Below are experts of layer 4 (counted from 0) of a mixture-of-experts language model. Rows are named router (the router's row for the expert), gate (a neuron's input weights, with its number), up (a neuron's input weights, with its number) and show model dimensions 0-191. Each number is 128 + 24 x the weight over its row's rms, rounded and kept within 0 to 255.
After each expert's rows: "mostly gets" lists some tokens that are sent to it at least half of the time. This comes from a sample of Wikipedia text that the model never trained on.

# expert 54
router [ 61 120 128 107 123 150 133  84 138 136 142 136 155 130  81  86 117 100 100 103 141 126  84 131  89  88 109 124 165 152 150 109 168 171 104 131 137 122  86 152 140 146 128 145 120 149 156 145 135 111 130 121 159 117 138 104 126 135 121 128  87 115 156 145 138 140 129 120 138 167 106 135 156 104 109 126 138  93  89 101 147 137 101 161 151 144 167  90 139 100 134 136 162 158 145 155 112 106 127  97 177 124 153  87  98 166 123 137  94 159 106 146 135 124 141 140 149 140 138 129  79 147  97 168 120  97 122 154  97 147 160 109 114 131 153 127 125 103 130 141  92 132 135 132 113 141 144 109 131  74 135  83 154 106  88 120 116  92 142 107 128 137 106 137 145 168  99 150 154 137  97 137 110 129 109 140 164 163  99 144 102  99  86 105  85 135 159 138 152 159 150 139]
gate3 [ 66 108 120 131 137 143 162 152 131 121 153 115 164  85 140 140 125 147 120 142 144 185 112 186 169 149 121 120 149 140 118  79 121 116 107 163 137 145  89 133 125 114 124 130 126 114 151 109  83 158 105 162  91 138 113 144 140 145 114 151 128 140 100 121 131 105 148 130 110 189  98 162 138 103 131 128 124  77 169 109 152 173 109 114 154 155 148  92 124 148 140 123 128 167 109 151  96 105 159 109 154 153 108 151 135 124 104 133 129 108 129 148  84 137 113 145 174 141 119 121 120 138 107 125  89 105 137 163  83  95 134 140 102 108 151 123 132 115 123 113 122 170  92  93 106 118  82 134 185 144  97 119 119 138 113 155 121  77  92 156 146 102 112  99 138 136  93 163 122 107 103 118 148  95 137 116 111 112 127 120 141 132 151 140 137 123 165 106 168 109 117 132]
up3 [153 133 132  99 144 104 107 111  87 139 137 136 110 149  76 114 136 149 139 149 137  97 127 118 138  94 142 127 117 104  91  92 121 117 134  89 100 124 143 150 135 124 104 135 122 113 143 117 153 104 145 157 140 134 156 105 132 123 148 133 130  97 106 134 121 143 141 130 163 116 174  89 146 113  87 161 109 162 161 125 130 117 151 157  99 141 158 121 137 160 109 106 139 132 105  82 118 144 110 109 101 101  80 133 162  98 117 114 126 149 151 110 193 107  96 104 109 124 158  76 151 154 172 151 162 159 116 144 146 134 119 133 147 162 132 170 120 136 174 161  86 119 128 111 160  60 127 151 132 133 181  94 102 137 153 106  83 117 134 119 141 125 118 155 120 127 126  67 117 159 114 120 118 118 130 155  90  97 101 135  87 102 135 159 156 107 155 146 140 146 110 114]
mostly gets: " they", " only", " him", " They", " what", " which"

# expert 41
router [109 111 167 146 138 164 130 112 108 115 113 111 152 142  97 134 150 141 118 161 161 149 124 139 103 108 159  92 133 146  97  97 154  87 134 125 152 116 118 138 120 147 132 157 177 150 108 127 176  99 152 151 119  96 119 118 172 167 122 153 141 135 140 180 161 118 125 133 147 154 137  99 131 106 107 122 106  61 118 110 150 176 149 156  87 147 160 129 139 128 124 114 127 132 127 115 154 106  98 107 170 118 155 109 165  81 151 103 114 140 149 140  78 177 125 178 128 114 150 159 153 117  84 165 146 144 105 171 103 164 125 133 128 134 144 103 130 117 125 128  94 122 163 134 146 113 160 143 135 140 151 129 133 129 123 154 137 143 152 130 155 153 102 120 158 125 164 151 182 118 116 120 128 137 120  94 148 122 133 131 154 154 146  97  86 172 158 139 144 146 143  88]
gate0 [139 148 147 135 116 119 104 203 137  99 183 143 166 111 136 133  88 127 147 149 133 110 118  90 139 145 136 148 125 120 121 121  96 129 117 106 147 151 111 133  84 139 105 183 116 143 137 103 111 140 152 124  83 116 118 117 108 143  86  82 147 115 146  79 164 122 125 132 138 117 105 123 128 118 149 158 122 112 154 149  96 144 128 123 139  98  91 162 129 161 149 164  97 137 111 102 152 139 153 141 123 170 117  93 113 105  97 109 156 198 137 106 140 159 112 141 134 119 138 149  89 147 121 120 122 114  94 149 139 135 126  98  75 112 133 104 150 132 152 119  99 117 149  79 139 142 100 114  83 126 167 135 128 147 158 167 140 169 124 135 148 128 135 145 126 157  83 164 147 122 108 162 114 171  85 119 126 127 109 147 152 131 189 149 118 125 127 141 127  94 141 138]
up0 [152 135 133 125 117 177  96 144 140 111 171 115 129 103 119 131  89 177 161 134 128 142 104 109 141 147 106 177 152 101 155 153 141 121  96 116 156  93 129 134  81 116 115 154 134 135 107 147 125 139 138 136 118 137  62 120 117 128 122 129  99 110 126 104 120 131 119 109 115 133  87 119 112 122 137 156 125 115 141 137  92 118 130 151 140 120  65 127 135 113 142 138 155 176 164 103 163 119 113 131 107 145 148  83 109 124  95 125 147 184 128  92 100 105 134 131 107 134 134 158 130 114  89 122  85 125  98 158 162 164 159 119 124 135 152 130 148 115 191 165  97 165 115  55 157 143 128  92  79  88 140 147 130 116 129  97 177 141 133 120 117 115 118 100 105 110 145 128 139 124 104 130  88 136 107 112 168 132 122 169 161 132 151 146 133 109 158 107 116 126 144 138]
mostly gets: " season", " year", " it", " she", " football", " tournament"

# expert 20
router [177  98 135 139 101 105 124 111 141 126 176 105 126 117 108 116 162  96 139 108 102 115 134 129 115 133 116 109  97 140 107 154  97 134  75  93 151 107 166 110 163 147 114 120 144 120 144 124 142 132 146  85  95 124 135 158 111 102 134 109 112 110 139 136 119 169 112 134 140  98 131 100 112 167 108 136 130  99 118  96 155 133 177 127 132 153  79 148 111 114  81 152 122 151 117 167 173 126 179 123 140  86 118 140  91 155 170 134  95 151 141 127 115 116  92 156 169 154 142 121 127 126 137 128  90 141 146 105  91 164 180 120 172 183 136 144 125 130 144 135 149 121  94 148 102 101  82 138 121 144  94 122 105 161 151 101 136 160 116 125 128 176 144 118 136 152 156 131 133 144 117 134 114 116 117  80 146 105  84 119 140 144 114 105 139  97 127 131 164 176 131 141]
gate0 [125 190 135 129 127 124 141 124 122  92 176 146 122 120 149 111 161 108  83 122 202 123 133 110 140 112  98 117 114 142 162 117 156 127 140 104 125 124 179 106 124 159 147 166 156  94 150 150 132 130 109 115  80 114 147 162 148  91 126  96 150 153 154 119 130  84 127 132 157 144 153 149  95 101  94 148 168 139 135 101  86 119 151 153 149 132 112 132 133 122  88 130 182 129 140 139 142 105 143 125 103 128 105 146 106 147 112 131 163 106 145 161 121 153 118 127 137  66 164 132  91  93 124 121 119 165 118 134 135 105 130 142 122 140 129 133  80 121  99 117  88 142 174 134 117 129 113 125 151 108 134 126 131 138 126 113  73 135 122 128  86 123 174 120 156 107 118  80  86  98 143 121 113 168 133 125 115 117  94 100 162 128  82 122 116 120 118 149 163 119 138  94]
up0 [121 117 108 129 100 152  90  93 109 124 113  88 135  72 160 129 137 112 155 120 139 117 107 175 156 155 146 168 115 146 120 106 130 114 139 133 137 112 135 114 147 107 116 135  63  85  89 154 124 145 102 132 135 157 125 136  97 111 154 124 135 100 127  94 128 125 130 132 159 102 110  82 145 174 136 144 138  83 137 155  97 123 108 130 168 158 128 115  95  87 127 152 100 115 148 128 124 140  99 117 138 126 110  84 123 123 107 149 117 137 100 143 161  88 112 153 140 139 146 104 134 175 133 137 146  88  54 139 139 171 122  97 146 108 168 166 140 153 152 108 134  78 125 157  95 100 138 131 157 110 137 155 139 133 114 112 123 129 147 153 156 139 106  81 173 165 121 129 135 136  77 110 122 124 165 136 128 144 172 106  74 108 131 131 122 149 135 120 119 128 106 119]
mostly gets: "ium", "ator", " MPC", " JPL", "acy", " Angeles"

# expert 100
router [121 104 101 103 164 137 138 125  95 148 138 115 153  98 136 123 146 132 153 126 127  98 171 148 113 127 124 114 105 170 138 131 171 106 149  95 118 155  95  83 152 104  82 104 134 111  74 144 112 144 108 112 159 169 123 132 155 108 164 117 119 175 146 135 100 141 132 150 156 160 141 180 114 154  93 117 128 108 134 160 154 122 132 139 144  82 145 115 165  87 139 118 106 121 129 157  97 114 156 136  95 109 134 159 153 177 140 139 127 137 100 173 117 134 144 145 141 127 136 130 156 119 162 161 107 136 125 163 105 117 106 113 102 147 105  71 134 136 143  97 152 126  90 152  84 150 114 145 121 163 128  95 179 118 100 156 108 110 104 106 149 123 111 153 122 131 145 111 100 123 142 101 120 139 121 149  97  90  78  81 160 137 135 121 149 147 136  96 132 168 132 143]
gate0 [ 78 146  90 114 134 135 139 148 171 133 118 127 122 107 135 151 140 103  97  95 130 144 154 132 173 194  96 164 136 133 138 140 123 137 129 138 108  97 126 125 140 132  99 152 117 123 132 139 110 136 143 142 135 154 100 160 134 176 121 128 138 135 128 150 138  79 115 139 132 146 119 129 169 135 165 168 111 153 143  97 133 143 134 103 108  98 154 123 131 104  96 135 115 109 163 118  81 129 112 108  92  99 123 108  88  73 124 135 135 116 169 195 153 117 147 118  47 124 130 104 147 129 126 154 122 129 143 125 146  98 151 112 127 164 138 112 166  85  86  91 146 105 150 146 136 160 149 134 117 155 130 155 139 120 102 139 143 100 102 142 107  84 143 157 133 135  94 121 123 119 117 101 139 138 130 180 163 120 133 123  85 104 145 128 202 157 149 133 136 138 134 127]
up0 [108  87 111 147 108 136 129 161 158 126 179 103 156 129 122 127 174 135 136 138 148 117 120 142 151 161 134 169 122 125 157 151 118 131 184  97  80  97 132 119 152 126 126 116 128 151 116  99 134 129 122 129 129 148  95 105 109 135 163  86 132 156  90 133  92 117 159 166 165 123  89 145 123 163 136 100  78 103 116 122 107 140 152 177 119 123 167 148 100  80 119  84  90 179 141 127 141 121 121  84 113 107 103  87 118 110 108 141 125 158 143 200 135 150 111 122  91  82 110 132 114 139  91 144  93 122  91  99  94 127 115 126 118 135 144 129 148 129 130 124 125 129 142 140 120 111 136 162 116 136 120 147 121 152 140 127 133 138 125 142 116 140  93 170 114 118 112 110 129 138 161 149 130 124  93 191 140 105 133  95 104  98  78 115 142 163 105 117 115 134 107 148]
mostly gets: "ler", "ries", "rait", " Angeles", "oice", "inger"

# expert 36
router [134 123 174 155 136 144 108 130  96 112 143 122 148 148 146  98 146 161 129  96 105 172  97 136 110 119 157 129 121  89 156  99 145 125 133  89 147 141 113 159 141 101 168 152 137 170 106 144 147 137 144 122 131 103  78 131 147 136 108  85 122 110  85  83  95 127 126 164 121  87 101  93 113 122 137 133  96 137 143 144 145 104 118 143 151 162  95 132 108 146 156 153 124 144 123 133 108 107 115  99 167 126 142 110 153 125 136 133 120 133 121 121 149  78 112 124 120 117 137 140 102 122 109  98 124 169 155  90 141 129 105 167 138  99  94 111 108 108 124 164 177 122 138 112 139 107 123 117 100 134 108 152  86 120 134  94 121 153 155 154 176 135 161 192 112 160 111 111 104 106  82  94 121 149  93  88 138 143 166 153 163 154 171 127 130  80 142 120 120 158 124 147]
gate1 [102 141 143 101 154 127 133 109  94 107 122 135 154 113  80 140 125 163 116 124 149 173 156 111 154 147  85 119 135  91 107 156 109 139 107 113 117 167  87 130 130 118 117 165 137 101 169 154 147 105 135 150 123 136 132 152  79 129 140 117 108 128  91 135 133 108 129 144 130  79 112 121 132 110 117 131 112 152 106 133  99 109 129 106 136 134 105 106 123 114 144 154  95 151 153  92 163 144 137 144  90 114  76 110 126 152 145 110 149 156 118 151 143 127 115 145 122 150 153 157 119 111 182 110 139 121 159 128 118 162 135 146 172  89  95 100 147 138 107 137 137  91 149 158 135 102 177 146 102 178  97 151 142 130  95 107 111 128  65 110 128 116 151 158 199 150 133 144 134 101 140 130 155 144  95  81 149 115 110 127 158 141 170 136 137 107 119 112 119 166 161 172]
up1 [ 90 138 123 136  80 106  95  74 112 141 160 109 129 126  99 112 142 144 151 114  96 156 149 155 140 116 120 114 136  89 122 112 144 116 137 130 167 107 107 105 107 104 150 158 152 116 104 151 126 108 108 116 139 126 117 101 125 131 169 114  79 118 141  87 124 170 159 157 179  87 123 107 126 127 103 120 137 107 152 108 102  80 148 137 167 124 118  58 120 124 124 121 131 131 121 145 149 143 183  86 102  79  75  90 101 108 116 111 114 124 143 113 155 116 122 123 205 146 116 121 118 126 149 106 102 103 122 134 139 152 148 139 148 103 117  90  95 128 118 158 128 116 105 106 168  89 155 164  87 141  86 121 107  90 128 141 121 149 151 152 126 132 128 133 153 137 164 124 111  68 145 134 137 127  97 117 118 127 128 126 130 135 159 143 144 138 141 144 136 167 145 120]
mostly gets: "|", " Jun", " Country:", " Died:", "′", "4:"

# expert 83
router [149 100 150 133  97 105  99 100 145 125 141 123 120 170 158  98 164 139 162 153  96 105 115 146 141 182 151  85 128 171 133 159 143 127 136 173  94 147 118 138 164 118 131 153 141 157 128 111 107 126  81 115 105 156 104 148 140 106 123 163 114 133 141 156 107 133 144 131 117  90 127 129 139 121 119 121 114 162 109 136 133 133 142 174 149  72 155 144 123 159 100 104  93  79 151 123 138 128 141 131 102 106  99  97 108 127 131 135 102 111  94 149 158 144 133 141 142  75 159 135  83 151 114 139 103 142 142 134  85 124 103 127  70 118 131 101 100 163  88 108  96 134 155 153 123 110 137  94  91 121 104 109 156 133 136 120 134 164 137 111 100 143 125  84 102 133 111 128  79 120 111 161 142 131 125 135  96 105  93 127 154  90 128  95 109 129 161 111 140 107 174 159]
gate0 [ 70 133 147 133  94 117 122 112  97 139 126 123 117 117 118 142 144 114 152 166 160 173 104 123 114 132 152 172 167 123 150  65 139 164 122 135 126 112 140 137 119 108 108 146  93 118 120 107 104 132  89 118 130 149 100 115 133 115 123 164 147 124 119 132 166  99 117 105  79 169 144 176 116 150 143 118 101 131 145 133 156 165 123 141 149 176 167 144 125 115 106 121  89 151  80  42 116 128  70 147 113 152 102 142 138 117 109 142 152 155 161 101 111 163 111 144 115 193  93 149 123 147 118 118 119 148 126 163 161 128 115 149 129 113 114 150 116 184  99 142 118 186 162 105 125 123 130 136 140  94 106  87 136 131  79 128 122 117 128 144 116 103 125 137 134 112 130 124 119 110 145 144 133 134 145 101 129 105 132 135  97 108 155 140 108 154 118 159 115 105 132 137]
up0 [121  89 159 138 105 112 142 142 108 112 158 162 143 115 157 145 128 134 175 134 106 141 130 113 166 139 144 122 134 127 113 109 119 118 133 144 166 139 119 113 116 112  89 142 133 136 117 100 132 127 146 110 118 165 178 175 147 118 151  86 149 125 112 133 121 140 116 137 137 210 167 152 141 118 121 110 106  97 165  74 103 154 125 154  99 154 114 188 139 105 129 133 118 124 113 168 137 103 170 118 118 107 136 130 117 157 152 158 142 102  95 161  62  97 151  92 123 157 150 110 129 163 144 160 128 154 138 112 133  89 138 113 112  98 189 126  79  87 131 148 116  80 128 128 135 109 138 131  93 154 134 135 140 148 130 105 168 135 162 158  94 105 149 142 138 157  98 112 119 125 126 129 125 128  89 125 117 123 133 134 119 109 110 160 146 103 110 144  82 170 119 125]
mostly gets: " help", "oh", " res", " Gr", " Sim", " addition"

# expert 29
router [117 130 126 118 146 159  82 118 107 150 133  88 160 139 174 126 109 132 148 158 103 164 140 123  91  78 134  83 133 115 125 111 155 111 149 130 128 103 151 123 173 122 114 133 136 153 135 131 145 111 133  89 189 158 131  92 135 157 126 143 143 136  92 128  77 163 143 141 100  92 126  89  99 107 169 130 117  93 124  97 137 114 113 109 152 147 153 152 131 100 125 129 159 150  95 151 126 125 153 112 163 167 107 108 125 113 162 149 117  98 140 122 102 123 110 151 143 116  96 111  91 158 101 124 118 146 140 127  96 137  95 154 132 104  73 154 155 174 122 162 142 130 132 156 136 119 157 160 160 105 143 138 110 136  95 138 107 144 135 146 131 118 112 164  96 177 146 108  97  98 128 135 145 163 129  83 151 143 169 129 124 130 173 128 117  93 149 105 175 119  97 128]
gate3 [112 135 134 117 135 127 126 138 110 130 135 135 152 118 154 101 159 135  99 109  74 115 126 134 140 142 107 121 153 166 153 140 156 187 130 168  68 102 105 157 124 127 119  74 125 126 102 111 148 176 114 115  79 131  99  84 149 112 123 107 154 143 114 143  80 117 130 130 136 124  91 101  90 153  55  89 156 124 111 145 138 156 123 121 125  98  88 142 131 128 102 127 116 122 113 125 113 148 149 146 189  93 132  94 147 156 151 118 103 133  89 126 175 120 146  85 119 106 125 120 145 146 156 157 124 143 162 141 137 108 144 134 105 104  91 104 145 141 151 184 146 156 129 151 129 125 110 150 140 166 120 119 144 101  94 111 110 138 132 139 138 151 107 123 140 104 128 162 139 130  91 113 170  92 129 115 118 147 115 138 144 144 127  78 113 122 148  91 142 142  82 160]
up3 [121 131 129 199 137 127 162 148 115 114 151 109 123 151 125 126 115 100 128 135  90 140 121 159 121 130 153 148 138 147 124 125 142 137  94 133 122 126 147 106 110 129 100 124 168 170 138 108 103 163 177  98  88 137 119 109 119 133 144 121 143 136 144 129 128 158 138  93 125 167 138 121 137 149 159  97 120 126 153 102 104 134 146 115 126 157 152 163 127 149  95 134 136 160 139 124 108 138 107 147 103 151 128 146 109 123 131 148 140 128 146 107 146 146  90 191 113 132 161 135 110 120 141 164  98 176 102 126 137 115 100 149 115 157 126  95 116 142 139 111 136 170  84 122 175 168 134 144 174 109  62 106  79 111 163 128 126 139 109 130 105  98 147 103  71 163 141 124 118 150 107 112 139 116 161 136  93 122 126  96 124  77 170 159 110 164  83 141 114 126 149  66]
mostly gets: " by:", ":", "=", "s:", " \"S", "er:"

# expert 47
router [123 115 177 157  97 145  87 124 134 127 125  82 149 137 100 115 136 154 164  99 118 145 133 115 114  84 182 107 154 141 151 124 125 130 140 146 102 138 159 163 158 102 163  97 110 157  98  96 151 122 167 147 195 113 157 127 118 118  89 135 161 166 109 166 138 138 113 159 139 115 145 118 160 135 150 137 147 139 149  99  93 121 113 138 135 164 139 158 101 134 127  92 148 109 100 151 147 126 126 113 152 159 127 123 176 116 167 134 114 145 172  82 108  91 101 150 137 119 132 114 168 128 107 127 105 150 140 133 121 125 141 114  85  83 103 160 144 147 134 140 118 123 130 123 113  82 161 141 154 135 103 154 132 109 157 140  90 157 186 133 136 132 151 166  91 160 139 124 130 119 124 108 113 159 127 117 160 160 149 100 123 143 143  96 130 130 131 184 132 150 123 106]
gate3 [ 76 111 129 156 148 158 132 133 135 133 108 151 120 113 116 124 127  89 112  89 105 126 120 145  84 137 152 103 174 124 113 157 143 155 115 119 128 109 167 167 145 152 136 127 115 131 123 152 152 147 177 117 147 118 127 132  70 112 162 119 139 123  93 148 141 137 135 158  84 145 120 115 149 101 104 141 132 102 108 107 107 130 168 136 160 140 114  98 121 169 129 111  93  75 185  97 142 165 151 138  90 118 146 142 118 120 147 160 140 127 164 128 104 131 137 125 121 141 104 132 136 171  69 144 133  89 107 121 160 122 150 120  93 135 108 145 124 104  99 162 124  95 146 135 116 144 108 151 127 146 142 173 130 127 130 130 100 150 149  94 131 137 181 153 160 133 131 127 108 139  92 115 110 159 110 153 167 109  88 127  54 110  95 141 156 124 118 117  87 172 106 125]
up3 [195 114 147 150 158  99 100 105 167 138  54 125 118 134 107 103 123 161  85  83 137 103 125 171 170 101 125 138  64 155 143 123 130 102  92 145 111 114 113 116 103 174 118  94 149 153 143 109 160 173 117 160  93 134 141 183 121 120 111 110 120 138 124 118 128 115 124 143 143 150 124 149 117 157 125 106 133 135 139 157 110 144 128 132 135 143 139 140  97 117 105 106 174 114 110 119  61 148 125 136 170 113 133 125 167 123 166 135 135 107 120 140 176  88 123 126  88 143 138 151 141 137 150 110 128  98 135 110 104 125 154 153 159 149 144  99 128 132 100 113 120 152 153 138 117 133 130 145 157 127 142 127 121 155 137 115 128 150 110 143 104 142 105 147 106  99 144 130 166 155 100 182 102 100 134 144  89  88 115 131 133 177  95 131 113 113 138 150 145 105 105 114]
mostly gets: "==See", " (P", " (L", " (R", " Par", "|---|---|---|---|"

# expert 95
router [ 90 142 112 151 120 150 149  88 146 141 131 145 168 116 182 173 134 113  98 150  97 153  99  97 109 106 162 112 130 141 132 149 121 113 118 133 107 119 143 114 168 154  93 163 156 146 125 137 185 143  92 106 117 152 103 144 102 154  83 106  98 144 167 148 135 149  88 179 122 138 138 127 132 118 123  87 115 128 110 140  67 140 125 123 138 164 122  88 137 111 130  95 121 103 161 165 120 146 125 132  97 136 137 143 153  94 105 125 149 105 129 106 111 137 164 107 118 111  90 134 115 114 123 102 138 105 120 118  98 106 125 122 116 153 133 131 110 144 126 142 142 128 148  90 150 117 121 109 143 152 162 133 148 100 180 168 130 131 127 168 153 152 115 138  81 154 144  92  97 143 139 140 156 123 139 123 159 106 166 143  99 120  85  87 169 109  95 121 169  91 126 166]
gate0 [148 112 104 115  94 130 111 122 127 122 176 151 134 104 118 125  98 123 128 126  96 137 147 112  87 135  94 121 132 166 142 148  73 146 134 124 115 137 158 131 124 105 125  65  95  82  70 106 112 117 140 121 127 144  93 140 112 109 131 134 126 114 118 155 131 145 101 163 152 145 134 146 132 125 144 105 190 135 118 126 150 150 172 157 158 141  67  71 144 149  86 139  85 119 114 144 126 105 153 117 128 125 139 138 122 125 114 116 162  82 116 173 123 130 107  98 120 178  74 129 114 148 150 110 106 128 111 124 127 111 119 118 148 132 142 100 143 157 131 130 115 116 165 132  91 131  97 148 132 124  78  89 155 121 117 128 141 104 143 142  99 136 115 129 131 144 151 120  84 123 141 144 117  96 129 140  86 169 142  69 143  98 175 118 142 139  88 152  85 157 116 137]
up0 [138 107  80 164  93 146  98 125 153 125 167 122 146 113 127 167  99 133 130 157 120 145 119 155 129 110 151 144 114 124  65  94 109 142 114 128 151 100 148 137 129 100 160  85 103  91  94 116 142 108 109 118 119 174 135 110 140 122 103  85  88 147 190 136 115  97 113 143 156 146 160 147 120 146 132  96 143 131 124 137 109 123 148 133 141 124  91  82 162 144 102  72 125 134 124 109 139 104 121  94 118  90  95 139 100 122 155 125 151 113 101 150 119 121  90 114 127 156 108 119 122 167 128 116 118  79 128 136 110 148 126 152 140 135 154 160 142 135 117 125  94 128 132 112 126 103 121 138 150 127  49 106 116 151 148 151 164 129 150 143 125 138 164 137 132 140 124 103 129 106 106 130 135 104 154 137  92 188 156  87 100 127 139 147 138 167 105 137 140 187 107 163]
mostly gets: "s.", ".", " ==", "es.", ").", "y."

# expert 15
router [101 135 161 101 122 124 121 111 116 126 114  93 112 114  81 132 141 139  99 122 154 152 139 141 134 177 124  75 102  95 123 142 131 120  84 138  98 158 121 102 133 128 124 142 172  99 176  80 178  92 141 152 115 113 123 148 110 188  98 124 101 135 141 127 153 141 168  91 103 136 105  96 135 100 146 143 158 134  65 161 115 143 130 112 144 121 123 142 123 161 146 160 127 170 120 134 179 122 135 150 176 111 138 106 130 101 176 122  89 115 110 149 130 105 142 126 128 122 112 104 114 147 153 133 126  83 106 125 154 131 125  84 120 110 163 104 130 138 170 133 131  88 128 129 128  80 127 109 124 142 158 118 119  88 149 106  82 159 160 132 149 124 123 144 121 120 153 139 167 115 158 111 134 159 114  97 153 105 126 117 127 165 113  91 111 133 157 115 129 127 114  75]
gate0 [115 132 120  97  78 109 142  99 150 142 130 123 116  98 119 154 144 111 137 125 118 164 119 142 166 145 109  91 133  76 120  89 124 117 103 151 100 139 128 134 111  69  96 152 140 151 130 129 135 135 140 147 152 131  92 100 191 124  93 110 112  98 144 135 126 181 183 107 166  95 114 107 123 116 106 117 154 119 110  84 130 109 122 121 118 183 119 154 108 125 148 142  94 138 108 151 135 118 115 111 142 130 142  64 147 121  90 119 110 154 117 126 126 134  91 179 139 113 132 121 161 154  97 103 144  81 100 158 119 122 134 117 115 103 148 110 110 144 127 150 113  89  98 155 156  83 113 125 124 111 101 113 104  85 129  98 130 109 151 184 108 136 124 111  90 133 145 122 119 143 162  99 119 138 142  98 110 119 176  83 147 151  81 122 120 118 155 130 132 112 119 105]
up0 [139 134 133 132  92  98 111 152 175 125 127  95 115 159 115 144 138  96 150 146 138 159  96 135  96 124 152 105 104 134 161 100 118  84 147 172 126 119 155 140 111  96 127 148 125 125 130 165 140 133 135 145 124 103 153 117 116 148 103 138 115  97 148 170 163 168 132 172  81  89 145 114 137 162 154  83 148 129 127 121 148 128 153 177 165 179 169 148 129 144 173 138 152 141 126 151 127  88 117 142  94 122 145 142 110 118 104  89 109 123 133 147  89 169 106 111 133 144 181 152 129 149 114 126 159 165 113 128 134 109  82 133  99 105 150 142 154 155 109 121 142 157 116  95 134 139 161 101 112 136 114 147 110 129 105  94 149 157 154 134  94 111 143 105 170 117 142  98 143  98 129 150 145 128 148 147 146 190 136 158 134 117 129 111 149 113 161 138 186 134 121 149]
mostly gets: " American", " University", " US", " World", " United", " School"

# expert 37
router [143 160  99  95 151 155 124 113 128 117  98 106 146 109 146 126  82 136 105 129 146 160 107 142 127  92 159 116 139 125 105 165 153 114 102 120 127 128 112 137  98 145 142 115 172  99 107 140 178 147  97 104 148 137 119 142  90 171 112  83 138 154 119 140  99 161  95 128  70 109 147 146 115 144 116 114 119 143  97 120 102 123 154 145 150 141 146 111 132 156 105 127 159 115 153 145  93  91 135 144 129 114 130 107 115  93  99 132 167 115 105 122 110 119 162  94 133 127 131  98 128  80 110 156 139 154 147 118 125  93 156 118 107 169 142 161 100 133 151 118 150 158 109 127 118 131  98 149 101 147 175 105 134  98 152 128 153 131 121 110 176  89  92 118  84 139 129  88 103 156 111 133 139 114 142  96 184 125 152 125 130 144 114  77 114 118 155 173 190 126 157 125]
gate0 [118 147 143 119 124 132 121 114 148 165 175 116 117  96 130 185 115 110 162 142 105 143 127  97 135 142 106 106 113 143 146 142  95 157 154 130 139 147 133 107 158 204 100 133 105 116 110 126 119 162 166 132 129 128 159 112 128 168 152 144 121  89 123 104 133 117 109 137 140 106 112 133 116 180 133 146 151 149 115 130 149  96 138 108 130 125 133 136 179 139 100 121  67 140 150 145 112 143 147 140 116 151  80  93 144  86 110 122 133 165 147 112 133 129 147 113  92 145  91 128 112 118 160 124 127 169 120  94 146 143 107 146 102 167 105 136 141 102 138 156 124 150  96  85 128 164 137 147 131 141 120 130 113 144  97 134 141 124 136 115 151 135 119  75  97 174 129 159 100 128 103 191 167 129 108 122  85 122 144 131 137 154  90 192 128 122 137  96 160  88 142  94]
up0 [128 103  64 137 148 141 148 119 144  88 111  91 131 101 108 167 150  71 136 154 124 146 115 118  96 136 128 135 110 104 174 132 159 130 165 146 164  79 107  93 128 166 131 100 153 116 116 147 132 134 124 102 158 113 140  83 100 121 154 115 150  88 195 122 159 104 142 118 113 135 158 145 144 141 107 130 118 106  83 117 139  82 155 139 109 112 115 126 122 140 117 129 175 162 108 105 130 105 115 131 141 161 135 147 125 125 144 118 111 122  86 110 114 165 161 105 108 102 128  93  88 132 126 205 151 146 117 114 162 134 132 152 196 145 146 135 120 165 119 120 167 151  96 101 134 136 142 117 105 108 175 113 125 124 146 152 143 143 122 151 136 109 123 109 116 159 133  94 115 124 110 140 147 150 116 132  98 123 158 100  99 118 115 148 109 140 169 106 113 144 146 122]
mostly gets: ").", "\".", "es.", "y.", "ation.", "ing."

# expert 38
router [179 100 128 149 103 121  69  91 127 168 111 126 129 111 146 148 135 104 169 110 145  93 128 118 141 154 139 112 125 156 143 133 130  90 130 116 116 166  84 102 169 103 120 115 124 123  88 138 151 170 104 101 109 162 104 139 152 111 127 123 134 131 158 136 107 173 144 121 162 137 151 123 132 127 145 178 131 104  87 139 108 161 117 151 169 140 161 122 140 169 115 143 133  86  93 141 145 109 134 160 120  96  94 117  89 140 158 119 150 147 122 102 141 134 124 116 147 122 163 130 124 171 167 138 145 142  95 136 108 144 157 136  91 157  95 102 178 182  99 123 126 131 146 112 151  87 101 130 129 144 107 119 140 130 106 110 104 159 143 126 109 109 137  89 122 118 166 155 109 117 102 146 146 145 133 112 160 116 154  97 129 110  83 104 172 141 127  89 138 176 110 143]
gate0 [110 134 112 156  94 153 113 147 114 150 150 161 137 151 159 105 160 134 152 157 138 114 138  93 156 105 115 149 106 120 145 142 111  88 139 110 134  99 113 135 145 102 136 170  99 128  83 150  91 115 117 161 129 149 114 114  98  84 126 120 120  98 158 116 147 125 127 132 171 120 174 160 141 135 175 121 123 128 141  99 127 123 164 167 160  90  72 160 141 115  85 152 129 130 186 119 116 159  97 122  99 125 100 131 107 114 121 133  99 133 147 145  74 164 177  71 138 146 118 134 149 148 142 115 149 165 134  75 130  83 118 111 130 130 150 103  97 128 111 118 154 152 102 108 102 157 157 114 148 104 133 164 141 137 156 132 146 151 129  91 131 137  95 119 133 102 142 148 117 150 106 134  95 114 121 121 123 111 134 118 178 132  92 146 136 150 105 155 126 117 113  68]
up0 [118 121 136 142 151 135 158 112  98 136 104 175 143 122 140  75 131 104 169  66 123 131  85 126 111 135 130 156 166 129 120 151 149 125 119 131 109 114 152  69 111 135 152 152 129 132 119 117 117 126 101 118 152 131 153 134 185 129 120 170 151 127 110 161 164 112 139 127 116 134 121 148 143 146 158 129 142 159 177 115 101 125  99 100  91 132 155 128 126 142  88 166  99 125 154 117  90 131 118  99  98 133 162 101 119 133 133 114 126 106 150  64 157 148 135 128 151  86 137 114 128 142 160 119  99 111 150  99 140  97 143 131 138 133 117 115 173 101 129 152 167 154 138 129 132 150 119 148 171  96  92 156 135 111 106 155 125 103  77 176 142 157 150  99 131 121 138 117 153 125  80  94 136 172 130 143  76 126 146 176 118 128 160 143 124 105 139 129 151 113 160 144]
mostly gets: " Sch", " Re", " Championships", " teams", "ctions", " See"